Weights of a small mixture-of-experts language model, trained from scratch on English Wikipedia.
Experts: 128 experts in each of 6 layers, 6 picks a token, a softmax router.
Training: a variant of SOAP for the experts, 290M tokens, 8844 steps.
Below are experts of layer 3 (counted from 0) of a mixture-of-experts language model. Rows are named router (the router's row for the expert) and show model dimensions 0-127. Each number is 128 + 32 x the weight over its row's rms, rounded and kept within 0 to 255. Numbers have three digits each.
After each expert's rows: "gets" lists some tokens that make up at least twice as much of what it gets as of all text. This comes from a sample of Wikipedia text that the model never trained on. Tokens count by the router's weight.

# expert 17
router:170119116161134103083131152079084111141139205138153154159108156161107104119127089190121142101161119118118091090083178089157085128059066151097098121164123183088073186146107135142098137121113115097157109083178137117185108126111090106172111163127098081152070154139123156151079188135175086111153109103112104142095149042127127138171135135091133122148131142087117097160130158037146086171101
gets: "\n", "==", "===", " (", "====", " \""

# expert 54
router:067112126111105097116116162169146154144097158094071111123144074121153147068172100106151109143172044127126102139103173130103083127077157090135163061129158151152084112103129108112163140120104131134153130073103146096078113121164080110116142107129133066158174206108178173130114130108132111180209145163153073085058141118130131170152095117095099138077126152119137129126123170150185105132188
gets: "ar", "at", "al", "an", "am", "ad"

# expert 65
router:161175123111093150127120170118050149115116096133108099128104210054135126158134121098138142105152124079141122162182062130165187089177120099080127157131110199091140134153121161117103078047174107159120092111053099068139186170109122198077159115130121170112101090131155143129115169117163143089147087090137160092110110147171093068110156153136111173091107097119122154179127136171113179138163
gets: " |", ")", "\"", " two", " –", ":"

# expert 51
router:084148113090106124167106079167155115184144140065100123119108083156124087199179132112116172106109105115109167123119080138171168175121152115112136134097117148122095141197109166095118141138118141122172186137159109183129126129113146132112087197184120134138135153162104091164179116150175146168111100130168158225084099115158143191088156111105166119124113160143098140118121147137152101121109
gets: "9", "0", "1", "8", "7", "2"

# expert 25
router:127171144136072119149136172139094143197110112144084080137183099151153149123146126067149119116161072157105160120149139081063093180107160101064177088194158095150132123157171146130150110143110101088174144075169080098064119121102140154102169139137116188161148203097112133126102159121127169136161076178175177159105095165091129088169169194102082152128121168129181161142182087122146146155163
gets: "in", "et", " ", "at", "os", "9"

# expert 74
router:200134103078169125134154138140151084175129091101088123143165070139183139204114076090123081132202102126122084159118116108129119132145205184128130146144150120137212078131155159121125134192103167139114127088133154098091173110088174120128143132149105160097134105122102190091165193094103128135146113097174142042139087157161125126108101152128056108104123172116130148111161115078153171094120
gets: " in", " of", " at", " In", " on", " to"

# expert 75
router:115142185075105177114157079163110130119137089079143136128112123133147102157149088104092136134138182087121144140116077155214103114096156081104141100139117127153130122094109126117132143115105138105196172104132080124117148102115125098153104180147122159122135092133172098192151133132186162142088128181160157171086120155170131174105165137106137165131096105158088112151103141131139143111155
gets: "0", "8", "9", "5", "7", "6"

# expert 88
router:132093138144151071096170146070143137090088072146126126068159134131104164130082130125132166069122100128132192132196103115116117115141104059166120088095083151145145110160168132169159157147162125132127141063184108143110115101113074088165144081084131167109112083158070166155163088131117178149085142142066129126173128126131118110086144107151099074138158176137099079114153197134147084120123
gets: " it", " It", " which", " who", " that", " to"

# expert 44
router:117111151116116166125179168129095124101120109179098163134106171115116119156088140128153126111152139148095069091159111100108171118117135095202101147147146131173134124124169076167068125158144138111093182084173162151125145097138091121163134074052132155141072152127118150129129120169159097126146126146087133117184093165054139076154152178134072118140092081073105146143124120126142147190165
gets: " |", ";", ")", " —;", "|---|---|---|---|", "%;"

# expert 116
router:153167190127173116109111132101149107171115081125123089098099184120153096202134175123171097101157100131160152163108165155167130137119108120148086088135109188152082176135108200127157111059152103160133142178178136106145059114155120159182071101163076090086119140105103133075141060079117113129118100071156110122132077145136147129143122109102157130214202136114079127074115152155111069153144
gets: " (", " \"", "(", "C", "}", "E"

# expert 42
router:116109122183089118123158122084133124130121108108129163081073074147170129152098151153145132106166074127089119093159142190151165107092090104125120132103088135131097113142093157132113181144122109070107112111160069090112126152156100177124096150132121123073074156122087145140078093110123127115117084144198145133087107109138054060076071078111130063159178111106163086150124115198117117125141
gets: "\"", ")", " It", " it", " film", " album"

# expert 9
router:101063124128148166088127133132112195097131142128178158113141162099129094108086152140122150135160127136112169152145175072120124153127088147115076169188150071127131163082111089104125156094132139146116085094120089134126154112070119152168138096109118156140142190146135118119111161183116172103151111133149109106141187145080168129133125148135147166083098090130066136183114145142130071106099
gets: ",", ".", "%", " (", " and", "–"

# expert 5
router:123159105102185115143189126116152124134106085125074069091093119103110112158154131115153128130128110186161185138127155136168096112129134089169135089121155122163116087158077161191147105176146104127139199119149106073130103070109105122124177152127092097143138153124142125143154104089177105086102166082100110163119079067120177140137146159134098085172161185134069085105110091150079122140103
gets: "-", " \"", "/", "–", " (", "'"

# expert 48
router:137167147161133120189098066140143109136113198123135119113100094125158091184152158196139099105161135179168041059131134078142132143142092167152205100152104129117166087084138119170092059129139120073108150137141144119135159138166131104143145170084130096122138081126184095151112145110131161122075107145132150164128135152159158176130102142151150179126087162184112115069176112107099168106171
gets: " of", "ic", "ian", "ical", "al", "ed"

# expert 55
router:195144106132133122149143067144153102097112104134107158064108125150165103177170165168119115108081050131159091161118126152121131071110132194178151106179115140128201107155134181186167086143135179108108121191126113121129118103110144070071134103060127107164141106098124119130163135082118093134131100171142144114142094133174171175162079095148111161104100114143112165115209107156189139128125
gets: " the", " South", "th", " North", " West", " County"

# expert 107
router:152130144158155066135092120111146116098163143183106092118122118064142149132124137143093104090119074155121162140131071089094143154153096116128100075158100134122119149176052105142060117085151056155148121116134109161093111160070051147178130150166148174165134152164106128092114092133047113103142138088118119093109082105127149194126106162120182086125140163189113120071127166127165095122079
gets: " ", "1", " (", "–", " *", "_{"

# expert 10
router:096099154114100108118174050132115157194118158089167180174187122085112125127134104179071060106144167137155197100058144138159137158113100134139169144098105116175190087151122096102089121108122110134096165163159138156126094186168153200097152124115078129078138121151143110154095191109109176169124234154126187090092161151069146184151169125157109048142140141121103127161131069052103155127075
gets: " of", " and", " with", " by", " for", " as"

# expert 57
router:110116186140143121195148188096150151144108069129111106135154135137116189156133137148183136079110101136157129153089168137148122131097072071095110098123148144106166122105041119096158142133154089134140081078122056111101071110105137127154115120171148101136111186114082146105197067135135103117163112111100099194151095082161102155120163149085152138155085122184178164145094134097063096155166
gets: " J", " X", " N", "0", "j", "J"

# expert 102
router:126101130141193095137117094102194098118142113148132103125177114111182188087109134126066164137068079179152126098144150106139166157145109145140122156130126134098118108130075092174145077115177091119195107133130118154140088135050118105134117124183122148185149115143115092114115102146081169143154112058105141116069053063164134136118087156086134122165135165133092135104114116145080125177144
gets: " ", "–", "+", "/", " −", " +"

# expert 39
router:159145077134111157078161099101134083175140138047118159189183125108118149125114063100060115161115149105132107107159140084125162109120160133134142125117101108230171102076144154117110174174105129154111123166082170193136127088117123146090118135114096137137120106104121121155132196174063162147157145114116121095126178156051099160169114141099141092146114148142077159084178164145107091079102
gets: " was", " is", " in", " were", " are", " of"

# expert 124
router:110112109164161084141080103121123128098155202145144147130169114142117106079100093134066157121087110049062098088089168146166141130064126110083194158142111141120094166161082129190084150103064163103129111116172119166159145133078103100131147089088113168112094136120088136179128159144096131096157136180198125112142089089153091132181163170112121100182148089083109116135139171091151140104094
gets: "\n", "==", ".", "===", " =", " =="

# expert 22
router:101119075168118089160125149104132084172110102163167089115075129119071096129171090076146167154105099133196152136148167174178095126132136101087149078143164117082087076148091102159086132121150102063148091127135129143117123122085166116127114174162151160143186126140180104112117145143149083173145167082111089113130072069108171140168132158134124111101129152092049139123122145136115135157125
gets: "-", "–", "/", " \"", "+", "'"

# expert 82
router:159081135217128141169139072180129126108123137135134107110154122129123162122104136146095114138098139127159076101148177156146153141157151127147120136045143108167172095133183152117123043119077126137102210119098174181184068160123129117157140133142130123145102080095155132145151129186082180115174152066174099096107101119123140082104098156154126119126144053101135158126122086179151155177112
gets: " |", "|", ";", "-", ":", " -"

# expert 34
router:094175155091122140084185066172109121144144208085149146146165172100080135113176104111083061084149138123163191105064166086161146140151093091111151169081097123149221123173117144092120127119142160201100171154077141125124108187162171188095137168099152065122114120142185122176141192146137180132108179084173150068078120133080131144142145119169097050109131152104150112090135088058103156093113
gets: " of", " for", " to", " by", " as", " with"

# expert 99
router:101131151139121102068156142196099083114112087132114137126194161160112109089144112145076142103183139120134121120173122118164145164162126083151188135110104152154141173118149147125089165157122155173100190145078159143136095160157139106075089106121150133095126091179110118162143165126123147184067140108140134112145162137081117124117098161097113058101140163126058114154117164113103110077096
gets: " to", " was", " would", " not", " can", " is"

# expert 69
router:136179135105047166098084082169085170143125128160123226111100162152186164166158118174074105142135110112102142092096059176135127122100124133099162080088177157144150170172111112176091173161086128151161142140171149153074149172154165177145127127075204088139142142097122105131135096148120126118094158128122143135136125135136160117118131083115185124125157150197168135187109177152161147156144
gets: "9", "1", "8", "0", "7", "6"

# expert 114
router:133144126134148070144142123067135081099113136130100137151123089189152104181135147139133133115113158145127122108194116181142107109164136158057075083128139183149139112118174117124142053083143188091127114094140148079149150115158121094165120089088101072070075099117163138095166144067113119158122122119079126117130142166214104166145170122150107168132114137117154132160140109101121136097107
gets: " the", " first", " The", " all", "The", " two"

# expert 30
router:105175105143072118156147104129150158120138133080104077101108157210120134195151167119080089132095127114174154122135099191113182151090121098118117137132153171087092108144143197083155137102183090142144128173192107149143134176161149087144118099093141109079124125144106078062167066072181163148112107119208139157161130118169097163125146143121192130124105109115157126156092080063112115103065
gets: "1", "2", "3", "4", "5", "6"

# expert 93
router:110044156101064120103107141089095130079151142158142090100129152081147124093080136102138193135135146069066078173160138109107164124125079160071148084098107148133079115186116110097069169096147125089125128099145080141149068123161159102099131138091175157129102112139098097187127158077071108164147110105163111114129111136112089061134076077121109115128131104088111154182082101154111135145136
gets: ")", "\"", "s", "ers", " they", " people"

# expert 70
router:132164132111156153110152133155146112142115122138148092142144124115128112100125120121169108143113116155129142179118141084124146115093162114193162135145183124128101110185092123170118133145112087143141158137146125095147106056082168174098163171178139137129141129103103156136040159059202104119156155093056082125047079067113177104154143144152127122159164163162046155099161162124119146113094
gets: "-", ",", "–", "\n", "/", " \""

# expert 106
router:122170141053151117121127135126139187207106060130106146175075092112076134107194088082135145085148084170167156120178147124146131158084096076095135123175138180136120119161137053140166129120176098116139156145147143150075161139115128143161160099127171109131174076111142175101166178085117112123126144089117107132093079139158116107152118160135130081149107180105094086138114046107108133118089
gets: " U", " for", " I", " at", " under", " to"

# expert 79
router:114115134154125181062173081136202172120132158122158110117172097107150137168093097129081105098168139143089124156129084091111161140099110192165117152145177079135144081113141167189108162095115130123072184162080102108183153083055133178159183135156095152104120147123076153130148087128103118125166136108151097118159177111100155127131128089199070117116100074145094168141176124177129143121150
gets: ",", "),", ":", " in", " and", "',"

# expert 31
router:117111093126120110171177135137138166154093158155118098101112143103098191135172181118159142126114120138172148120129167122072179134148118104132052123080115141068115198108179085137155146117113083087127113125155088150113178130140112093117090140207095146180108119112115182119156144146130046175089173156201099114173195085165147187146119073126122158113125137101144134153085125048155074170119
gets: " F", "f", "'", "F", " G", " f"

# expert 49
router:094125149122106135133124092167103115172124102075120155104154213091109089171140152113124110132117135081161125180134084144175128197093096129088158142160129092062110149139060130094108153103133127106206153107208089135119166165107190124110134136120139089116156078118139077140142131106140187103079113207144148204118141142152158154133136148115154171112104106124116144155107125096108125161122
gets: "0", "5", "3", "4", "6", "2"

# expert 78
router:143100187141117163087176073123128140133117182115162131142156098095122162159142166178085105120179163104106133133137112125135159183109113140180167143157162115140155116118138118159074169109114095095105166145132166152180065093097117188132171140129074147081157158128096113079093098093156125176147170175151096143160162059077156093176114084163050106099161125154075145113151097097092125122128
gets: ",", " and", "),", " or", "\",", " &"

# expert 97
router:159131173107120108171108187116137123133092173096128170154142149118064135138173138110111099149113092121133158152165140115187111084201115114169096102154136140095106158085120121099131116086148060128160111090129138187089107167077146073076104160158179191165148160167107166165142115159120101141144168140078075099155141119186109168126124129100207144112156137069137159152076078093137141107160
gets: "-", " S", " R", " B", " H", " L"

# expert 63
router:153158119197153159126137115058138121135111088203124134161101100109106149194134149094096106083158178101081153125118105130157093095136161105141098097070094156105092115078165115151147098082089117135097182169121098109132085182085121149076094114116113159137144084068169139132155123158117166094125139085092075103172130169145054139073115183139110215152099114099140125145073151177160085103137
gets: ":", "-", " /", " •", ")", " Total"

# expert 27
router:126090128142092088113129108136098059172117132092150142144120110112105127068106138150139190142144127135092162123105164129173103153073077107095161098121120151126093152077098085110074135151090169135110079114174105164120164113125119056142128104103140178077108182168122124177099106125089109110156123177105110109176125112180185088141226101089152160163127132084089111133165108160098070140055
gets: ".", "\n", ").", "\".", ".\"", "=="

# expert 64
router:158143137126071095134179150153117127151118132111127163140116161101108132137120061109091149159082116182155185148148169165127110070141190170168113133155080144135092095120159092103173149106099080102111087156176133149102071107095136114127123128139143147159105087169152132183124124150190121167142163111083080109145175175136103159140133178197162128129070137112136104128145137074160149175112
gets: "-", "|", " -", " the", "=", " in"

# expert 2
router:178148105151102137110158140120183129158117118125146106111103180165127124158094156093093083104117157095168097140172056127139127191148142133118163132134142142100106131121125201105079144130191123142194119162105104155095140147154132111134128082089124105116131091146076077077184058069156187108109116146177133138117166167174106212101171108091144165121121131046159136162116138169109141134138
gets: "2", "1", "3", "0", "4", "5"

# expert 103
router:136142144120149157102137173163083139134112086161038110144095178129090166147115124084143138119196126141147084120139115058168145102135110084180083123097152142170187116136154111138078121140130082113090147151128134137152125086127096126107117074157158118151098074145118139138134135176122133099172125147124120090173115158057124066140132164197119109157104088121106125123110120128129165150146
gets: " |", ";", " —;", "%;", " -", " –"

# expert 73
router:102122125129158097115094173128117133096102139140090140162132089182082089101117099143128160161080104159080143106192117152077104100158127124156126127147145104101115117103185146145154058098122154157123097091111150110115115129124088070125175120170119154075099196146152110100162121180133130121128168135120148146120059123099095111134107107151142125151152069104111107156117137122067140159145
gets: " |", "|", " No", " All", " Le", " Se"

# expert 52
router:157072089103174144148102102100132171171103127194099144079173102131169122117152088111152150136119108189117145090144195134146099164119140099216098112071150158125145131148086106135103146199155153146110188159142145104143188130113117146129091092159068144165144113167163109129164105092179098174106100131096111083161089161094116142096095121126115164128077139150117108128104133113090148113102
gets: "'", "s", " his", " the", " its", " their"

# expert 68
router:111092158130132152113130129185096099091095082114103106163122173174062147138081127118121113084153131127138093093176126137115157124132153083162108151119107126132150125109177147170119102072190132108085138123101153139114103113162069115134121075104159122131093154082185110181169091176148145114157174151108137103157128110112145120140136175162105138163147111076079152123128117140138158184157
gets: " |", ";", "|", ");", "|---|---|---|", " —;"

# expert 58
router:109101127157111180099166084145115131160114111122164153113158129128121147164079135151119148128119110111150128137165089170167148087154116157123062190177082141150173132088098124071097093111166167132113087094200089107082138102136109063106155172137124097115083097101116116146109120077146136149097126153078068162089135170116109091143134168171085205079129099076162116154148150157129107176132
gets: "%", " one", " part", " two", " number", " age"

# expert 95
router:164161109110154142122132155119146100147112067108117157100079087141109106133172149137129185132064134067114099088159090172116113066154124084116132149169176181111161139195102096139164104091177155155116088150157153064086103122101082088187072088137160181067165097129176160096183111110167106177156124091141086165090157113156098086108103177093103133084095168132185130084157176124121126168112
gets: " first", "th", " re", " second", " First", " third"

# expert 20
router:203127158064134112162107123089091162153106168186152084119084171100097079179169179124161146162156094145153116096126182110132081153095100079118141160177119116145058176124115130115131155103130066126141115125167184083159170089102054155155099126150136106166137153078095162093080099079143077151128145090122096066083106111053161105081111141137105085180199157102074108095117112121116131155102
gets: " (", " \"", "-", "===", " '", "/"

# expert 18
router:143129161161168101122090158085147142148132145128129135085143154176138122135098142163111107118107162137119136097066148141165103102169170156155090144108110170127110080126116090150119130097159101116125087096170146102148136105076139133120091095141114138191152113111174146148090158145216143119143128140113119145083209146154088131149165187094110187095132113144123105185177171106182137133131
gets: "\n", " Clade", "Scientific", " UTC", " Arthropoda", " Class"

# expert 35
router:153114101149077083178148095116148108094088129157134131113157114144175152164113118152142143125128114171150117088131157174137114107095195101131121059173168126096157187168166137189104118112108145132059214146142138167134157119129127125181141132104126121150133153098147146092155199110118155123092125121053132156154188138156132172101135147173132196119086179186132160153148173118107181145058
gets: " the", " The", "The", "s", " its", " his"

# expert 80
router:102138122095091184140152089176137108101128097096098122132115142161137068148138164126064103118103161094111111178127106124140145167113113078107103151153120087075116135139135119106095147140135123089182067097173102184130184149140123107138145159164115153139145078134138129141117170113179177080085100154115157086134182171113175144153156160119167135063043066103101144111106103099124090125146
gets: "1", "3", "2", "4", "5", "0"

# expert 89
router:169150135108116158130140182153124140143096141108153144132119122202121148105187207080135153190127127154171083150096188130137077139170075184121123129163132134110152137081139104131144156080156151155128062156132079091107137098100122068141104121141126146088162161184105142127167154149109060193117152073078073081113192097174137159142073116099117161199132143131184186156123162148159097106134
gets: "th", "S", "C", " C", "0", "c"

# expert 67
router:105122134138152041127075114167151108211132123135135142108120064093058138077093139129145165097135163194085168146119087093128186117138161159154127081094176133144073084097060130090047141186131182112107126143140133157088116083104112078136157137088088179125128149106159205104148118098140128129178127122118096087150138122170109130097149144142126153140164146085091139149109161101108094084100
gets: ".", ").", " .", "\".", ".\"", " $"

# expert 84
router:145126144180161083136057153093105149136136113113134101147163163182122104093142124147118090160097095092146185068163142192104160128109139158179132191111145102134104105113115128105102117066125120117130072085192141069162131142084109082142119116144113125157126116156156103167124092147161159131170101093176114203134139093150116129151141139113154176139123147178116100122188164101115110176165
gets: "\n", "==", "===", " ===", " ==", "===="

# expert 127
router:159081124080152117112128158145181124112106133108137091153153091074124157166205104121151110189097107185132129100169150138145163114167199079140091104112162118078115132107178071169111070173135149182093143116167182102147190149192152090116096061120186125171112115193153118112135138164159148114103135060103106130178142137115120161087118083142111191118110133169117183142162113088142189126127
gets: " the", "s", " his", " her", " their", " The"

# expert 1
router:169162094156128164156100167081152136076113107159121120186148111108090128126099144073128127106093090108143161080130146153086141226180109081104150154140185119182120123141106185121133172211143112102125072100089145110166131081140095185128120157110078106141125179130125084050121089132118133127095159166140129110133079095104150128097197144103139132147114168153116171169127190158142090162092
gets: "1", "k", "ov", "ik", "v", "im"

# expert 6
router:162138059126141133169138081135141162126082175119132122088144114142127151173169174117133072208140142135098135182091157151152142089157210105097169151159176162077100211196105092191084078105123121120096175169071170076127128141118154153129100110122106134185084154087141147082119086153144104134087084128141119104122148103194131175129098071144127170138149147159169111080105165093145148116114
gets: " the", " a", " The", " his", "==", " an"

# expert 104
router:152132135091136116187073080116147126081103129089145195134137147088158130154148114150131150121122182182110092103139082152130155109116103143119147077133163120147145178148161112188110132078168103137128109084126154117139137179136162142148161133131104102126140105113203091145148112101145153120103124085134158202123155144130138163125115150121097169122105194192118180170176144113088156135154
gets: "0", "9", "1", "2", "8", "7"

# expert 14
router:091102102170101170120125111144130121077136165084129100177153095126138212070174061121111104159206183130123129124113121142175122114156136121050115150099087101122121154166139129087128127111147178167117170170080126144167131170176148161105143090105157105078125121169073162135133198159134095178133113132139096112128183146147155132137135095084128073096126121163130046092112131105109128078118
gets: " he", " He", " was", " she", " She", " to"

# expert 121
router:129150117139166122170153094144142134106099086104088133144106081119136167156183149138126077151195178145102115195147130141130159106161152097118115147151117120107124141160119105132109054152153122086098151148081174131107141143116191113120141118153139123183113143094145118094094086188142174113106099211077166145121133107107133197152108131114098178153152120142183098120130164134117138164149
gets: " a", " an", " the", " A", "A", " An"

# expert 91
router:150114085105157117157134116066125093096139094153093151081118169062119095164129163140140185074105108155165176156151067110115140123142158094158105111173052086092196121146105119143053049143125123122164121106126146213122178141112120157126159102128109135127170111121163160133134121099154190132139120205087135101188177115155120143182156156122131169162102125159118148045159143139106113126128
gets: " ", " high", " large", " long", " low", " more"

# expert 40
router:151198105056104139161113128170105064055139121067113117180121098126170169146139111122100108100089120133143129107142062193078127114123128081096079085120145142125098135168130109155137132126114097128171166126194122114132151099237153107166123136142125083141136155121084099120141117120116131101121154129166062134129145104108076206143161084091139120112124138153182115158113158181129144129151
gets: "9", "0", "1", "8", "2", "7"

# expert 119
router:166127145087150147151117128124110121165108137106129120141078159179103098153100129081129135062132175124107126105121136180153112176130129154110086134126158142082117143146076090126137143127052167148140141094135106123126122123181094181092094124086109095167120093108109116110163124167135171140109114124126135133161142162187079150192161092131106105185107087139121110158163086187096184157130
gets: "0", "2", "5", "9", " million", " km"

# expert 41
router:116101165085162153151105187104120150116141117097159144114169170145111115128082177113145094149159158181099151150125170176084076086146167160157112143154136085069131131137154145094139171116095180184202125137051126140091112135070119140103078130164141173139188124142136152073158156122122123126103126119065119124165088146120098162102146155066097083149065066126171163146105127139096117110140
gets: " M", " P", " N", " T", " C", " K"

# expert 53
router:094143159176136085146054166194093198129099112134087065099177119130112156154076134146146127132120179162170048150148133133112156111129132138158086090137136120165125110119185086063159181134091076174142124164058153175120108140088132084085170095146126156151186109161050172139143080109128066156132149132082140137116121110152154154133103140126139145127098156101154152157109134154151085112086
gets: "b", " G", " B", " D", " T", "g"

# expert 4
router:070107145149099141094129115143155143108123157142128136153158168108113161102104100188118096145147153168099089098155091117165153086077053116116163115125129128073143122159104140135161091152126140094102196151173085135157154188137149117128119098081191164128087123144112086189101110144067143143137165136077126113139188118138145098111160059169091142102227089126124150192106140124115136141098
gets: ",", " that", " which", " where", " who", " when"

# expert 16
router:127175142161099144129118060143151089143104135062095160176184132142063109132133099132111165172096135077098123158166132127139147143105132115130107078136123096175152132113123134143074128099088103103099160176093173161151149144158157101098082138079152095140137130075111077120103136185073151133082097149088169168094178139090126120154088119136128171152161182116105141103137192084088104125109
gets: " was", " a", " is", " were", " be", " are"

# expert 87
router:169152122143116097128169121149102157156096076187088035131157132184102190096090172132139096102149144181106097142153146123118196096137166144100160109133121124114166116136128168083147115134108102150096099096110131125175075110162110074132118145203101147196163167116097097073096089105172092126153173131134128190159155060134086113148146181069158129133121148166130084130137179130204105100129
gets: "t", "ot", "est", "it", "en", "T"

# expert 77
router:122142202101150170142087177163140136099092154091114157166182114174092154151107186144165066160077166105081141163150171119121111112124125152152106141124140149094121156147084129064148142136102124172155116158087132095111120149060136113130130127188195140133175112147081173156137109090123111100105191096046113102158067139159138158139092159074144086136098121121158158097102140139121074124141
gets: " K", " D", " H", " B", " M", " R"

# expert 50
router:126096137169144127080168163137163136071132102117084128097138154064144149131090166098105156124148123163152186164113141110087161117122109087141080104131131129135113166134125129086112128183153080130158146087152157126097178087135130135161155136201090126166208142162101123163113083111068127097116143114130125143099172115160113120105093172098137169154149123107098158070066159120093083140146
gets: " ", "1", "2", "9", "0", "3"

# expert 112
router:146140065086155135139128085120104148175128152092146112174138111122146128155147061103050082175132073073170094098113139114120114126166161152105130140165122151151164098104149123109162136140093120187091132129150168103129155096179146160162133120133084137102128130085152128164143175159102117176176104121152161045094125126160170149118110098143132027110065167112164091112111099082134137093099
gets: " in", " of", " on", " In", " at", "In"

# expert 15
router:149159089135129097073107139156063196135133147187096112120105110115118223144107151144107144092091133195088148089147145124045060109184093127175119133098107122125119092130085107204130103086179079123137146091108111148103075110111128117139137109152073147169176093151123161076096143170118165130103170103109096102183151074094127107140116095148149077117104147127104107109120131104151127116105
gets: " ", "–", " (", "r", " ex", " –"

# expert 94
router:123140114140171154149112130112152130152102163111086163078134103191105103152120123098147161140162132160064182129183119132091127090178157109194054119094160138085098122145137137080154155152117049197124119120074133113113164083110149084115128128122156127084160194216169176151122090149156126125157198121076180141181123135108100129062130118046104173165123082093145131191089145079128111116116
gets: "l", "m", " L", " d", "le", "L"

# expert 60
router:117142124166140113135141126149152154143134123124130095127103120216113128165118159080001079115090156159130094103138056118118193170151096111155152134142133148098144119122141136101113144175173104171151077118132132190137169145114154099170118110113209167146081095147080070074160108076161197105133175096118153121150148137143110193094179134080176115140100149113175146162081079053141142113117
gets: "1", "2", "0", "3", "4", "5"

# expert 83
router:158127113131171133110164095161180052177111131104127093173087087130172049077087123094137095133100129116100144131078150142098112139150098135116087166159151124123072091073168161123134113138113132139085099082165101162115089108096169091163083172142147097112083078065170158160073151088135111111120093107039082150072206139117168093137147125111146131160118183103108107113143119127097160107161
gets: "|", "\n", " ·", " —", " Win", " MPC"

# expert 61
router:151136111116148174091141099095133145091129113167104148092128108112125072126103121137143116132078090159199121137152139149130115120116126191167171110190091056166128080158126124112164102139132152057119066158135130083123176103179147067138163107097109146149083108154121123141144163153190163152094086125137123088085102192103155131156092157132118157112081136123097172068195077166114181119134
gets: " of", " New", " National", " United", " University", " Democratic"

# expert 56
router:126090142174113084082151109093129094134132156115168092163120170132193079092102125124114135086157158130121055158138155066152122087166082120116163145129103170085148117115126090103117098131202170131106145113118057170173095102166190181186178194142062099065091168092116176126136147157109172113154169121113093071099086149153115116128158141124098112130160104091098131122109089106083141113075
gets: ")", "%", " —", " –", " to", " on"

# expert 120
router:106126091118106169092136167089100149099158085167193150114107105180191136153068170133107064116142168112080132145144069177083144064107149130122078150133153119134121098084205134103080144190148136121114088111163079119079114132070098147168078133110110181117066152124181109150165098109088093133136105084132101135142163175147115107085095159089134086127095086106179077139109127180141094121161
gets: " March", " July", " October", " June", " May", " September"

# expert 101
router:150093101139130139107173130102120098083134159114123146076118159098139146134160182146126155084086114135120164167154145102124159141129100091157130075174124136110161145172057076154088117115106100106119134120168108172102155196076062207100180121134086162142127145131130150105124104142128133121154110112059156109106116101109107115152074167116163176129136134148129139094146155167134086159109
gets: " ", "     ", "  ", " counted", "்"

# expert 113
router:131145113103121103119111172167078145112090137154121184113120089124072202144088212071123127099071138136105122162153164094080117127115096138184125159111109113073186106062175102108153136118118159133163068055059098111131139138145144083133144129178099136139147109136064109058119110139112099175160155080088144118208112113083148151152132149197110099121139115151116125150111131113121104146080
gets: " St", " t", " T", " b", " s", " st"